Experts of a small language model.
Size: 8 layers, width 256, vocabulary 2048.
Training: a variant of SOAP for the experts, 654M tokens, 3889 steps.
Below are experts of layer 4 (counted from 0) of a mixture-of-experts language model. Rows are named router (the router's row for the expert), gate (a neuron's input weights, with its number), up (a neuron's input weights, with its number), down (a neuron's output weights, with its number) and show model dimensions 128-191. Each number is 500 + 50 x the weight over its row's rms, rounded and kept within 0 to 999. Numbers have three digits each.
Before each expert's rows: a language model's description of what the expert responds to; "comes after" lists some tokens at least twice as common just before its tokens as in all text. This comes from a sample of Wikipedia text that the model never trained on. Tokens count by the router's weight.

# expert 38
What it handles: Common first names and the pieces just after a first capital in personal names, such as John, David, J-us-tin, Dou-g.
comes after: "D", "J", "d", "An", "And", "Ale"
router:492454457464497564455498505575520490565511452521475431482475491510540419484389453572554563483498486470469494478540540568462441477579497424526523475535441465474464431438435450506486524506561475
gate0:540504478476477447425581470536401540530383480451612559528552587487445533487481480443518505428472387427423506492479440478438498521498522549535476625490510515575448475557510556528497466421537564
up0:554526499472501616556460554415532477469479494500406471516384474451470425531607556461505399519469544417424533487525527495507473442554415446579555599466495507555550549597533484486551527478526544
down0:454460500521520497548532507485520459539520400560386568508498495520428532433514545490479534446439471491459510488489527487546469457512575459582546416448487512540484500538581439577457502528441509
gate1:488386506479624432502495440462554470591569492458534536425511536534463481505447442561493516391513406504482535520534533543525576463502408466567579542536449551472391462618553467377498443473526430
up1:529516568415558469473478457569417553546474419440488591511398437533490557523527503602414445550504507482508554480483543445415593551531475479418507544483465551463571557504478490594481613427526507
down1:498513590551503481475539537475419513397601494505471484533522439581509483453461542463440463439482582444561520544537617410503500475483435527587497584472405483492445515599465523478447522492482477
gate2:548457538498526452469469408527534381500469490481534562579493465452520574548531503509480506583502484491503471506501496514449502510508499482520483565384482522482522458499467488528447509424482507
up2:534434439425465518476485417478525338502517399429536523554458492481467507515568439531482463596481439532544430495575457453502521555475497439533506544491447486549463466518503477539408572463525533
down2:493590521518544569493530502515496580496525451527536539465513518514570466458471530536422438492490467529394515411467487559558467466425492512473533496548617433519449543530443469432478559485516446
gate3:424501453492519488515469453472541495524522510532497459493591494455506451513467427423517557557491578477468476621518476525531448473538461508485543480551577523454491558412491480533656508481568559
up3:557535496485503471535520504481407465548454514529523521568605516447463432590553569482523462590545553474483525505473463482418466472411483570442582493440524492607496457515452424580596480519534542
down3:492528604507510532497512451479461445530528541502558472489566497508459521557537583493465592532494467545561464501482412490478493439573564505461472592483500516490492523541500416457555516469546434
gate4:516523427486519499437423426530458404528513552470555492574502492580454487523555503395456553483527406488507584528468484513459503523482460462541383501427450497503505554417399597570490470500481505
up4:477525541477540470600425429549510487474505568524603503591454416492457548534562483493397465490481434479510518474512502557427502475464479482514500513451546601570536475568430467542557598563504521
down4:610566474554542513478571490591598494393505547484488475408519532478531446497482534473480500529622447456526521461464418490418516574563528490399491475577513510550518453483457417524564565517484496
gate5:488464522479497481502424505581451430507576506517490508469527505489556446496521527585589455479504404467503535582429451537448507515424576481462462434475458413569543444425438549474548458478455479
up5:449492550446426460500480558491501550502571603584496530496518453448530547413450494609514550555463412553484541539479479526433475443448636455447495438491502451489511400470459580521459499468479468
down5:511443536499502534606499576413555514399498512453432519500445420490505471500501453483408430570543454530459473521536459518445433499506504490514495528505553531469522581532428508536534451554458454
gate6:479459496564543431484510481536441529595535482469514500493492480488490468555501483538460594480582495519471609517479539448504449475450491516477459422436442586541483449424439496515424438506459510
up6:483487576425481483447487413462535532556543509449568512458522505585488503464457425468540549459462443512496534464449464591567383508501463510486469544536546532523529511589562472465448493555438513
down6:531478500475405382527542470577527576499483552484519610592451568572392484513478513560487449591481463501598435505544572520516593476476546401498441493445506436488420464502495428520472480525544474
gate7:515558557425484500411479485506512501580475495459476477474555524535541523429514418519443471522476484577379455510663462505488421444540477528445590470489412463480528444496527551501580477528612513
up7:459496440424477558536472544455473519525541570452476547506490533590541550504484494521534516460506517563432452444525536499402473464484469607480482515452457507472548457512529536527551434535511418
down7:440485510537476477585466509455456522486506529494450533575470417492459508420461497485498414510481478529553483477505553497392419474487568475425475542469438466566461517580579585512459470469517507
gate8:494495489516598512519474456390518563509534419493522448422414584606471511490468611482447491527500419562526461521533472566445554419555514475441451526446406546519469556483515544424558473417524501
up8:476539556414368516503422483504448471480488607429473541447629384422474585473463458538514469491448519423479511490455606454567492548461516515537500484503506463410497554468492476630512536573453434
down8:579462477536487656533458455477479587489527521486442537581463431459479472470505463507507634451447502422453446608509455547455384547471526514544504462525459561488448563543579536482447511548487412
gate9:558464461446488412449531562427519504508624390463479489525363499513483483487565458509455470491540476490494465478467429567447510476475552473526645497507504462514561529511473456475506476481498532
up9:542479464476466469533423537498496472596535518446440439491523519481566539556459505493468475466617515527374527417449604524408540559553570519477512521497494402496492517451523427517601486456489427
down9:541487507521444427492560518515459444472629488567517480477531545493538492458481530495535465513398483468543570500514532497512366615521576678488524466441439450526406522449486527471509579504512562
gate10:523459499516347512492530475495535501526511472513549465544573544548578453427478465500499563509443539551426551490582466560527463526506460500507572519486469545472510427566464470521548491479451586
up10:522505590560459435489489504375470540437355508418532509539431553519522584556517453426561490402478544585476561519577418568529508494555377453449449524454531450512490536478471494503332485519508426
down10:493459514497495587489477537455508394495477456554540503471523471588462557485454536493519524499581475453505527563527500456445518516418602565469470465449495566488488533428660514476492420437502485
gate11:539581466513490645459532519626479510504529575494559536460486539508471553368432539567538475496499526546482526580599472421531507453499502460472462467529447449492496485438511402503448455517568428
up11:515500451437559550483434537425427508387398409552482522536440479505522491572526488463484587549474501449506522463447516549450551530524507512427507491448493482591473551483461520450463487498397443
down11:578481479555446496487560540553512525488502468501542529423578522503528540486552369561518491539474417465471497497586525467541502497551522470480484472463566470484503431450508513470554457544432533
gate12:449494501499531447584557506524433481473556434472506588445418468445484549525495417543511470501457489539476548480541504499414511479595527501580462561536511569491464473471510404552482483567558490
up12:516534493494531434525544486451486509526590516434574537486501476553530550549439570579454529493405528517487509539465519490559443502488499572586513539503515559531482445517459415509526574609507486
down12:570527516468550453560535493509548456496470455451550464478566435519465508477386452567459458493463602515401476549573553427465543416528499596443547487531561479444523391547461467541443496472421554
gate13:405462465428516472423483387604500511531495462500503443463513536524442545524485423564529457489484567572534528490467477569495465451355448554436539494436449384583458569545576483458427444430422510
up13:465450549419519577422536513523557492580554550521508527497477514609490441497493512501519481514453529527446490531582502509484498582469589531518559533509522453470575472480550382497470462493483410
down13:525496544476452454487552580460492466441432499503491487449544429461575458505447530500612535467532499455560551515450488543655472453494512551498473475529476545464510493497483517548570502507375448
gate14:451544462593562560564445469497441424551549503532522521505528520553514556503462470462510469534526456451529511459522462531506559498492573524472468508577442469508551483565487432415463584506442492
up14:469493464499568482640471536541514495564529514497521444477504478497539496490449487473389485438480439476481549396498379463528469433415557552486524465469528526540417459533531532529469554466484484
down14:449501427499498453525503496504555459535565506544457503480555458473558531489448479546492544472565516511506539536536456500533543414399390516382462505534477436467494452554501502413555439520568570
gate15:548470481491435556501400492506462521438493429471472452483394449589492539514552527580514381497511493466436510411482461441550475572507576425500578519532471419562546478541463534544473528504578487
up15:496508447441470510459425461498547499530473393470539466503383559578458549523470532520522465464519522540473502435472455537513505536511572471523402529473408446473414467499440509358508427491463491
down15:555665588418514532485519475537519504465524524471502425424483541456564601445588555594548497502492446395542492503480438547545456525481473405489502594479516471514402478610457512539426520503484444
gate16:519495534522550460515427522548547534451526518506492516396455467474527524479549542565479569513513495449456443571543467470471482550544476418526459455605502580495492411449395542455441510499450471
up16:426476463489500451518588512501460439505400578473515456509538495520436590504469488476470400452462485563602516442514493536522493480474487510511555568485468452437522560540594520565519471467530469
down16:540544552453536477459549462507535511533586567469588578527544466496515635550376461463551553528474501517457511485448433479529503498497461499474534523560503453491516482359549489559503521436504459
gate17:456505524485441453456563459613447485517480524540602541554530539447476468591522460424517507548563496506462445512476542451481401575491442475494518514394539438482408477499524592539484368475484533
up17:453458559585512544535434513435583532460551469492382485525447463552537486401457515528450496474418490495502517463504500541547529473499513451427517557562423635525503500573455400507469547499456521
down17:575541500479479437564541473608521401506551568538565561480552491460484433419517528507406505517455460369479407432496536500551495543508511489549509441462512509562533562463486525484501521525509539
gate18:429537508514469516497422414397537437457573430439547515448504431521468517609501444540545523458432525513520550543503511579630508519580486563477438493515537414511501509438584490501447365511440535
up18:520470455484505431561554656511446467515494534555391451528532614481483532418492556500418536598490568486460399387454497411467575460478506432471609538474502531520500475465456474446510568557513416
down18:501456540482500431469578512599453487446469427591482477472518583465559414468512565404443608449522520474372472524548543478482542534382490495436579479528536599441535515414511497482462493439448486
gate19:460568530469584527483442403513511544472520512493465476478480556482496512531464478413564540526478414480339572523556523427571488476549540530556578451449551497508518476454402455475483490525569463
up19:489469474501444520575526501557509563506414513499514498519533460531432412513499511454526444501525465603447634435478426537531516501479568439483512482446479607486579566583514461522500494473593442
down19:559520490484548557491570493531598447445543487533573521461494531542581450483505500484535429509454490475419470540460526448542590413521545628489546516582388547542508528527538400409495523428341391
gate20:468490513555514638437380509450524483477481455554566462546495461464498466451471432478585564570484423423570476464510510522544539515513547461472482456503540385561444421538501552442487486517485449
up20:554545491523509650454533505478485512537516480593545494514532440490488365521435495520543506537504462544560478489472567494464514433520583535448499416538568489553463542540548586472508567493497414
down20:507537446536481542481569507568497486508530545600568492517506581546428489486484408465542454490493496526541416515489489529484519498508414428532425497532574473572515471514473485477494478445551434
gate21:423486532490514511465485484492490562560480536441614551484591483463413465438514497490540496556467514607456440557396549435499550435518415522541606471493579475422594476468489466478515564457534476
up21:519465420483504407475403534531508525516571487505503483526421526557564543508522370532511481407558471416534511522440464587560509512535477448521456508498520500520461501595459493439470438482408531
down21:543552467486528514565449558538500509500544594566609470385519592519506547452479496537493559508497533474482387458567569424544410489531524475500556550465523510537510482564553614485451541489379554
gate22:422445468480527539603554488489471533463488427566451492492480586510546547437518470499523481566510545564516536585478438551505540566450544530630579510555495430455582505467501452432516492478569490
up22:511537511542500478524466523494474366543478469479505525596445491401415599451454476415485414590537515528515460549553515483477546528468445448526609425459423438509584502395485545547486538590567477
down22:496469488499503482418517443477510405597574438550474472485421510498505468583461446545536456564444545449504495490537453557570408516525517585488487473397481431455514470452396543492516492585429495
gate23:409461523445522477450502527532446601469523487518498509467550487505504442551550481569556506551510559488373496547553410376485404482516454475417530553479497533539468500447475427561527452412451513
up23:489483536561474572499526484449547424604501520459502512502541473431509569605489532320435546454496530554462402480482541461477523435496447556497497468503540430422473407485563537514532526472555498
down23:533520555525454404543600500505510535524504583460523564520519594500410452462510512564533519528443521480500474461581525486565410573425493552563511478509568529471486532529499543415477470507448551
gate24:444403585513514536453431487499498539527454484539408511545546397499561459484558531475484559509479436532560586541445517446417497515603570600518431506510526471416553467461502552500557541539466434
up24:487549472513464449501547563433589473518544443441516444454529498493508424491575607516501515485504457556583492554511462569556448461525536389443527538446471559486605536457469540504559484471548526
down24:483514498475572446426439468496577582519560403519546506482474536384421554542566561548523461561422523537432466521524545512443413591433507448516530419415497501479488485493405464456459490580545372
gate25:471421524566543482492438542453468591494440607532476500450576594480571515517411481508536556432474508482548458553518542536485516468490493413513487516514452429449525536573529535503554462516470582
up25:499471595416401598416409497429498538456463510519459509520425497369569575475414540408469500520500548479442423410530419532539415568558503521509494490519383452507489584500430476488491509477462453
down25:473471535518548583614582398509508497544515515483498421506534480509633491444521493458498472478445447443459551509488569454481501438517468518451503464478519447513496562550498476456526484437487452
gate26:498419591513443480497576530548448455512455467457459500577428544427430512449564596435373480513498441401455522559463556450480552387532515473490542482468497469512428560508481542424476484429474512
up26:415512456531486525578528538522522555531468554563470502461566583430476411424514441481491521488503452511571540491423466454441514475420504502429479536516531467483492595421410558553481466522456536
down26:484541443454545533540584576506410560536465524521452429557485624515477493517450518493484420430574463528535479472479505506527558546573504537546470506476532552545484498470468604522476484469468490
gate27:491520552441419502492519511496535443484494465505575449624458457500547557464521497471457538448486517439464446549448482531505518472536504586569494522591490517565465558492493499437492476516569477
up27:512547540508459561534550501452560538448546521531524512649541379574554500479506482440473605465540496439456483505450497464554515503537426536456507514607483532500493451477482577467436523465539524
down27:476468465564498543445598545509596493533527495389537594553530430441441480496484501547573486488534534576540463501497518378501503559494417500552481479533486544491546499407516457513525529478603531
gate28:516558580504442534549487511479503463470529551473517486526450446495488530566500446533459501478425566545559456452504505477566440450434443508524465520527432584509474535442469453572447489525585449
up28:638448551441483482506511540520542493478544508546484504466510444441514527571454488433514477611490508445498480460535547476526439509508552465368491461450450519470525559548398528481580581496467507
down28:409502505500421451516413480457495557522543588422561449623474536543443474475446536484417529512493430418559536508480493474485459407552484551439495562483493435486541417530487436463531504520460442
gate29:530518521553548495416402439491519542477414457491570543524488455458484438554512531487509477518478492456492649515545568511470554482539510554491552469511489442449471516534477586417484427464592428
up29:495528489518592574480466404478611544529506485508447545568494457546464480398471447457542475490484555470596603478470432488505568490463444524518542473488490423465469444587447585386553505542613508
down29:486548375569478503490514487549455446514611442516528594511478463540514560424453569507439499464520458437481528597521525503543523564448398510591445407520593460401540497461446425466462505519512521
gate30:539555542517537582435601502529501510512523474518533553450451486497419511431577494563453483489513509434543516485529500454447509458584485425513509497437516553503535610508551421469505599534463543
up30:492519472472509483522517453520536473528482474458471468514571543523499567549507498483550559492510513439507505503407511474362574449505539398392436521542496542471475463415486513558464523511480476
down30:429468476515510538441503488586494538484499490498512518539479495499536365508530506522468510512449446507473412429523470515435555466514536443399534465521499509432513585416522506449511529548525427
gate31:464607561444547507451495557533584588522437537546460521425405490429516529465509460517514558614621506514545564486458477504483525492425608508455612456531510424553472514501422461472470468452566518
up31:482418536466492460528444524470417516513438490470477530488525454514447514489542550522417466402422411459424454441561476406526496462546387454468464483449462459375487545466551482487496518496561476
down31:479547474454506461498569403449549481503407486522457436463609439540443505536533573432437476490508445466490427490482484543522470570471604570491482572478533431535438589553493426553508492439569523
gate32:537467492463565463498470394524529488581521450492534410423469593520670560511456512473457456503438462517538515470551459500565461446472509594596480449554433433572408475581482441513534434433557496
up32:505573520506448590577597416599511471469548424546446531456498477435443470484532515493478558451438572485426502483498439467511487491474554516542509423522475463543489478573508551543478586480557432
down32:489408473557613542492454408548511536562492454432542537554455473484533537592461467485520407434466464553395551568453531510561505450584549470516515547476503486444437533458540486431513424610429434
gate33:568416512505459511506438538491441545567529448533455487454523599529556491522499514434490484577573479489499514474561588500430417472506429514562473511536505491523555528574518563439490510505543572
up33:380428542479550499404429455448487524555545511475571527465414435448471505557449571545518568414535464398534537486388543512499539442572516472505513429462483521481509513589488549444408480515452449
down33:519473630479468544435512506446402488463521520540460456494472520573472535480523514478464567526421525507565520536519509451547487449481489496513401508540561505481476531550499564380520524431558495
gate34:470389463476495542490422500477482512511482412539435515557586570436398553474506473490483447514455549449568506571453519467509479475590481532601514438445510451459431561494526498526562573453442448
up34:477422597577530541470459501529496459458543528475526455480528512521508468497405380449555388500395526561537435493491556526523507404536547650610372579539635502411453421553426541529462488469440487
down34:513480410463434456543545563574505480471500463457568453501414497522495536496471612431459490551479467557533427498622477396434579468451531450459453493510504530449500516360530560463428532578530470
gate35:480475489594482541507495441544503398500536437499539481456486558512486488490463476520504428477521381399484491485526558508575464502485499457534457581527514492512511486530513444569518592459553550
up35:555538429491478499529596554503485552531535482441491458468524436491561462447638541553451425554456505452327494514541429566423545430465539533496548537447499471584563504442404430403605485491498526
down35:423564483464522516517367434436552439523505484556428393500519539460517519522481507479468506444480417613561471522531559556505513454519493536495450525601555505420539543504510439594556472597512462
gate36:446454613554520597584499626556515493488502478461503489454535515479425461532426460425501544563529408539521503580493464440503450516485484524491499466471525567411401547367486564503477502474441485
up36:529458437511475500473611515442495414520529452490575541486479515506494556490485565578444520533406441619522473416570552523520537484493469528611570480451539445507504475524544460502596485505512561
down36:469514521490546584539448557467564515560489548458458512494532483466551451517524426537523559526482491469448483489504521490539446521527617514535434518501509477493466558533456462407556510480459551
gate37:517410511535483542559517448421582532565520471498463489444491542457471454487443601532592432507464496442474519554501552469445516543556587569536492483575573421524591443500510469440565519517524514
up37:445460517378489481526511496429516427488487593474425590535418477593497509597496453501472542487547432495481490590414483442544518521521547408522451515463532457373495419542455560532500550588572528
down37:483565504504557532324489449587611499473549595498534533476552486534538496607479503507441495527494542514494526503375605447562520447609522414603541460511554476436510451506600559517537390533602478
gate38:426479483462406494459435476574469476494522475488463532540575581542575453515502486607468475516517428539474520476551407487489484501484536546570471493469531472638478497481549472565546526476525527
up38:378477506477446469502373476544505445483477421482507604515548582561605423527481484559474491475486432489495589495575411563503489512514492517590465496455508448594501514471490497561523525528515482
down38:522466499569540548478457466479542556494547472547514474393509443472434557462560609413517502512477504523560479560435531450516474565508449484459474458552570435547609414572443496488543539497581482
gate39:533460450466451513472446487441472443455534491476447518525400469483531484451493448528492530511513463488528555561498533502499549530552512530546442525560495496538346497466492410507545528538495517
up39:425520500453493505479557568582471506507523465497443515440591483503535553532489533549537536477470510500575487492447455454523440461390584529445477446464527500491519514493526577518529476451518488
down39:516426591440528514540492513477518549519420458506480525529527438523493466508509548497391465512524558582475572555515515559502502468545443452393503546611466601531526427508421481611524605423505509
gate40:542437566567459449510483413531577454512482565567502598438516465468537448593445466442517525479512502343473528461424450531466459520521481433487526497513552442382489492469519575465414376473666576
up40:520518536539454470478481549508444453496460546462452490456513538545437507577563437510579538518547466501429450489491486520457483519468519495569413544429506535516480529496487534468397553587555427
down40:478569518506451572501444516500495454478501604577574514514489472611432558557556503466507503542444541507498496534616498525499481528374430497468528485519477520449538577530547498583564523503517436
gate41:474453499397576490506447494511505518516514479477449441406490525467426485479576515480462440534555609524489501510508570423474409516524514546474501534440496529550505587431532441482633524493519541
up41:486553504568529454545536495399469540596418552464522572541503470563501530631541518497528505528510546475566613515531449542485566483421545497551406506575488459419499507438460525528521509491472544
down41:445391504537629519470562487443485476580460449497586454506505497496528479510513441421544538534552547430546430406510474490472521457495488500467486493459503491498574482454467514482448408521557517
gate42:536470503481519536527379475550476441476602447549493458502570412592485487452342503473572538618493496559423467468555539468436531532524467465474521493432444512502456539454473578421478592469485552
up42:538545458438470453559511450492468547530481579421442544572552432454503497469501464431532464484584498564503526469563510478522503546478481479504553571529426502498527576541516454572598494445487496
down42:388488603495541490418465519438521449548453516434503501494488454408439420536555465592445522469415457518562473549487593492629497525500454589478557613543586495479563546506523578470525558506523485
gate43:546405485568471474545391566546469508550443495388454522560543615549539465515513542464393542491483518506452622424537617534547482561556557480491493455521458448462531575444548462421594463485462482
up43:362464486539517522444497524434528503581385562435551632483535581530495519486459558446565532498522371501484491464492598506530511495568599461498543547578519492561525533491529531480521457442411483
down43:507538461526500520468403551504473499439502536486514515569555488452508576517497505461439554602477492473437504470410472586436542528567528499471450524554558541518446464539472529544498477446436570
gate44:460463530481535455472512478541517437561530568539491506440573535566411489600550444528437490471442502503443516474557421454611491543552496512554465464500470522483453508490597482553525433541512446
up44:497583534524508591645407449498429519441452359484463485486494405431451593449449490486473488493517503533520454446591528493478555492530461555451575467493514512569508529541563504497550617502511628
down44:461441477451442548453600487528420512488497476498453516570479493481489381495495511547536562559472568529484464455465542448573456609518662442526441496517492523458464480589466529534552540548470538
gate45:499481517593515517526577552408567439509525447461548460583434505465458519478576595510535416527561423376517457546522493432541457543492436464507466451488487548564417524497458436404524527495510490
up45:498447504462519415494603398519499476528508444559491474378440509480508495587452509520490487575537511394510501523554438469442498494475460526572448507571445616441501433504450472421520383523524557
down45:401486513497452455479430510578438499589537481559497514524558481503515605538496523456331513496407538594545477375503497497589437471467431545474580486526607507435539464503439438469485530545378620
gate46:480559413533449575489502553497521466493448507647516589430506490546490354457512455524576536458474541592529617472558453528540544605539534482577544485469495459524506484508447565495501586488515467
up46:457579548426429452529465487550520517546492528459504529555446454453497529593510479396500418561580470438470490449372536508454541400472497415516491483448450562445476524511505399549509495568458599
down46:503478438496601560556503427537581482512493489513532450467522481426537530517607600446462516501569396515413532418465559454533514545396420467508479523486520517464512519496505533484485434460392511
gate47:403458545408467500557445448472583439360490487460509563586454606476529424528511530457485596458456487494542493469594493516509487519358469469521440569450409548508470529470476451463530546470603418
up47:401458548398528516525436474552579426386507536547463498523487569470557432555488509436470594454489552498530513521594494553474530526399450516506465558454429526494434500472413517477481476355555485
down47:551459470504432587445457505510548485466594428546455468444476479580500504486510549450375459519467516536541459452486518489529475526516500506497519577444441529556521483479465453459523487565482467
gate48:575522504454479435456519516587450453576554550529437483452489413453475467403556454508540548421515527489426459506495416598540537553541519547533571478451574412504510504518496529423396450447483506
up48:528449511491458595469546563601512459478385474491513465460556453479495434435612512529526518575539523521523550549520573444637577492565506463509525455491532503623535482504458524492564555491502432
down48:517492550468564537517549488506520526423483502460520534505436466539534542518447526488483535562500609496405475515461482513494522516454455505532536521516515571632462422490542505471571635503501584
gate49:537519486508464587507536476453530495542546450416553399494485538478474568415441545473451448530477483483532523560400535423514450479500451483444577447534442520484520516532521499616550473489450465
up49:489384434500468497509562465557599446528556482417563424501477463517526540397524457457527474505402493526563543569428486416534414448476441534519540424513519417503497447483601535501496555504527506
down49:393443559452450571473526489471588496526517481494574468516426536534573424472484451518518569488557450455453402631497485508568475576430474469527493434539478369558480552528538566489608458414537435
gate50:559461476547436523449503511335494396533483509556504528430499473444550539530541487479426428440530395435517573507500468500478472533592425404508549401502526486537517503509540553479534442520430470
up50:454615505459516587578432529544489548465467393481399411655413417534518442490504519551524449558500571443561499427493439497514585446481518503565524544502525453485502474466518503509522476423524564
down50:483523522485522475473553582475449559479577466485403543608534487559537518555537558479595458588553562521483431537538544496508450516424414533495577447500538589502502542533510497568464392517501493
gate51:462489546505484570592513449569576456516427514489548578439527508563464506397484475514447399539465542518537552545484523570457445520513606522568524538582431535524529505507439445506539605576447496
up51:495436550501475566595525353479420479503401492451593476480571532562533448443435554483511450475501579519579567523461557474499370443430547521488477459487482491521490427545473434493559581563438541
down51:495422569493615443489446487496506519452561519523414453518529428495502392589499569422545458520518389539581498461488381472456508507461504496460498449472453602460538539515550544489488570596556495
gate52:507436568442509486593460400522461444491491374521544497521621497595542589531433554503499465536485549462543476500483460388590498409466402612540549475537519485552526415463535466511539517420421490
up52:500482468545574473474570486560572476521549536443458531458401437434444511521500412527518532491519395556507505491499487598387493540457514469486522524494453507484462553571485471444535420534564471
down52:530431513546439515515559509536498566560606488530455599515544537519459399467532513506571418546489552517476576568484485494500590409451498523502521502393422570544518552552584546523439496494560502
gate53:606420425502462453504466615501507546551438498444541549429495483456477435478585444536472421499485411521465628551413547491538443525559544404704507521504479579440449536500511428487477474513519468
up53:559508502567504540455482518530537533492437548522432552531527503503496513509503519435532388507500458576507550575491557517448515472549466491630505517469459597400386529463398402551527478588487524
down53:467508497499564499533512429477474450512477513513467502516449574508502503482590463561585431565534443470435606442578538591515483435551459494491514474588422509528472490596471505546502546417485480
gate54:502460497590542453450522476464454433489382454616522490456616595499463486503460580515447455521448514403539499501410510521510485561451429544533486492406498477570506454451565555412504366481580462
up54:519535507509514446564482526447536466462425453512556534525483602457448488463531576407604501550519539526613502600521524438513451505525535510495464511399470463425490551415565437411510463520536435
down54:535478527535559534446548577465455553520484457511449523537486590553471460480459519516490403471506529523456526495546566536475375451524468543508525555489508552493355450504443429469558568508646447
gate55:465565567564522483501559522482542528483520477508445459383571506592443417437478512533503466504483520511565498438420499569593563532494504404529440450613528503495444468477563544517566528512519476
up55:487476445450493518606530517594457467422450524533618494483529508402474463522596536498446478428534448436482460490578575464518500481518474520502598598400469556502471579507523454491494484449489524
down55:558443488497503533485537456492500410534515526588513478532454457447465460528497528502505534572455467457543574488500510467374545485520549585495414527612562526461598460554469536510555504526510436
gate56:523462468462566443440495517451491519521468530532520514508389486552420529515532570519465511556524452568469536508497629527605500511431451481503537466370496462469583482566562480490453565490503441
up56:502530543560501474605523408640543458613508546601390503529559458514622581503550403466426505487491508460567456474562452489457482606531523616515539538543516492538495499481527458461460453509546585
down56:450500444513478504524609520515442475440502552519438438537524611423566498451528501523525530504493459605567413552479491441534547498509549557526469482554492501484512497429462572501452415539514433
gate57:522438490497453576472572470482484569505494520444419433502448604440504525563496537590542471612596535400480457520417529503440406440534473422559515485538475532427487504562427453452477471528486590
up57:575438485544449491517395562434617468563488429612512487511389638513468379512447494468476495497443525501493457461417464440430505610499466412521546473454507457477483404391535426482481456499435408
down57:613534517596505420499527499461601510505430440565456471455601502558523548485522523526589398545509479458481544454537496555506460521565450543462485449586489533584507552523497518525528523601523544
gate58:449372527500560450529492424528532495571541470474449493520480512520510546427484537493477594467570554448521443441471441608459476476547567500564462449585418450575378525532519472500526483474481579
up58:496524549540487486581431537585490516529503388573474507547501584512542443509488591472556449447503562462480490448529453534502584518662539506501468449517573444530498479593444438494489447499479584
down58:509541492502513440465438454564476476481552555475478501487482472489564419508408516410559561360476507487574489456394425367487440521554529518448453536517453532547514563518527530559525475520434611
gate59:506499557579477428502490500481373442571533494523452489447557469511455627537437498528445502449535413552503528484531451463553511465489476464530471471420471470520440482495536578435545563506569548
up59:535518458403436499524452471495599562515408576466492485514483514527625535455470459552476501445507443600478535573470548436590468493478553444531452493519522471501540500399512494557473541483498485
down59:530542425556556528555479523539491421447564501561530499482463451502508513446441509502502586469466580571491506480468411499457443381470570447416524460495595575473522527556419430516476508557427488
gate60:500560510477554484479413511520400565584431558478463460505555568536541365540525514426510522592458631500471455482426462487455497535477501598628507445479541474421403523466463441431485481481472502
up60:443476458483509546556516496490423527594490530499448405469510486571465465486419446412509535533527583610575496492516495522508441535491470506522504423500569504460441500546491361509506538497528528
down60:451604502505529505542546578590466519494421496479546429480488456449555584543533517486480524551426502446558543458407564507559464525534660516551568424514539537486539452536535510492505553468587445
gate61:467488454510524570559436539567465508483528557563419488477462487518527442442479588574474462416496572525496596549529455543477557541559443490543608486601504507509493495333535473584460507491570475
up61:485456534483469496488594490491523405495548463498542456453518522490509483541495527411547525601507491562435526432469494502459462456443538487501427487450463541593442475637481512443495532484490481
down61:444504528549394505487522471486492553520464532466554538484446455426531422446555602527428579476452496541522467527465430515396578468541521500522525528431460447457420498577424456558479499512518499
gate62:578430518533514516471531541509462506466520448522434525570455472492412435462455575576541534576560398541427551431423503472548558519495557566487371542483551518513520394378535472387554455408524473
up62:487516536490480442570498641509550510501588515552510486453457476485424532571466500504439401460545508524532477616560488441490534478574536511550515401541587552515507521580473512550436561549446576
down62:454522444557528578433428539524559514523534456518524519526470579434514557558489447453594474496480481518522487483480424423550531437533477511509446416543455615490421574477510461493538396528534432
gate63:505435440474451493430460567462429448533466474459497445583477557408517462470482518528539485520494470471552627508584447591501420450546489549531502639468566496492493463503519461534468391444560461
up63:430522508544498488475547499497454524503520517535481496558433570396469565471460490460602525502519512463497615485577556552588469564505482510507522549471597551576461550535495614550512465459541478
down63:491477492495591524479505494455506544517498531464435564609564479536421466522511506395438518468481502490465621421464463444481481488470543504503580439483479512518581466551562476452525467508456539
gate64:428515503471473500589501472543461502484522443477486548383466538553497517506517526574480559508465504526558524519483470580469620498433502485534534518484549592498518530457501511420548679574439491
up64:503454470502558531545527523448493447428503482516479533484494428409529466464476506473441423421485556528526529478527540530570570528513497503542517481527428518505343457461503494459536472455454504
down64:448522571420608454556424535488484466471503478477507453477475544553591536462547574534558466550501473410562471477558527458453444439495361497541497526465535504518549438523499484472419583476545533
gate65:549464489524474500438510462394526484613438464487537575508454494491477521519577523555494493490490472413499543484462540464427527550514581479577471448455449412434547467490460479481429535512379507
up65:590504530574494468466552517526495524518559557538497572463451465493468524535510502569468545498487488525446499449472487480426499538517483469567582519527570400486547466501574476490457568545422510
down65:527502467550498525525548530479453502456485446565488523511553467425555520376432441447520597560352598466508483483526515510408468534558495497434504484489556439544538516527525499590477433532518473
gate66:558501549438528525465539554478529427528508473454477500470485444426505538535499554505497487514487442475503560498570548476546482570531560495513415646443451477498496553554500631514508451516550525
up66:501493537532545574530520477501386583387501559480412424485609563542470515526569481499484513520585545501551498450513537572537516484594487484485571473508509516525458525354631534419562598545522553
down66:516428493392444462456428480559388523524597519467458573375525483489539456478473504530516553437402494487455367566502452483511591469480529519465571453521481469529521516483531535498484520446605484
gate67:597494499484454348525413348496523552473480546530515542541575552515452485565484538444456462453509502503448500477572499498550513475482519480521532426481433502583523510466447597434543468486548516
up67:488487503492446480496506427417487480535567559507532490440576515451485538479480422454506459484482531589473488479431310481468466537472463533531498530413474499422436480557521499447439605479490568
down67:455505410495482461497581470545597517491455450505500536546458512480461525587536398415507483534506460408517432546545496517427491469462469505465499494518512499500488545538427406530643532514390526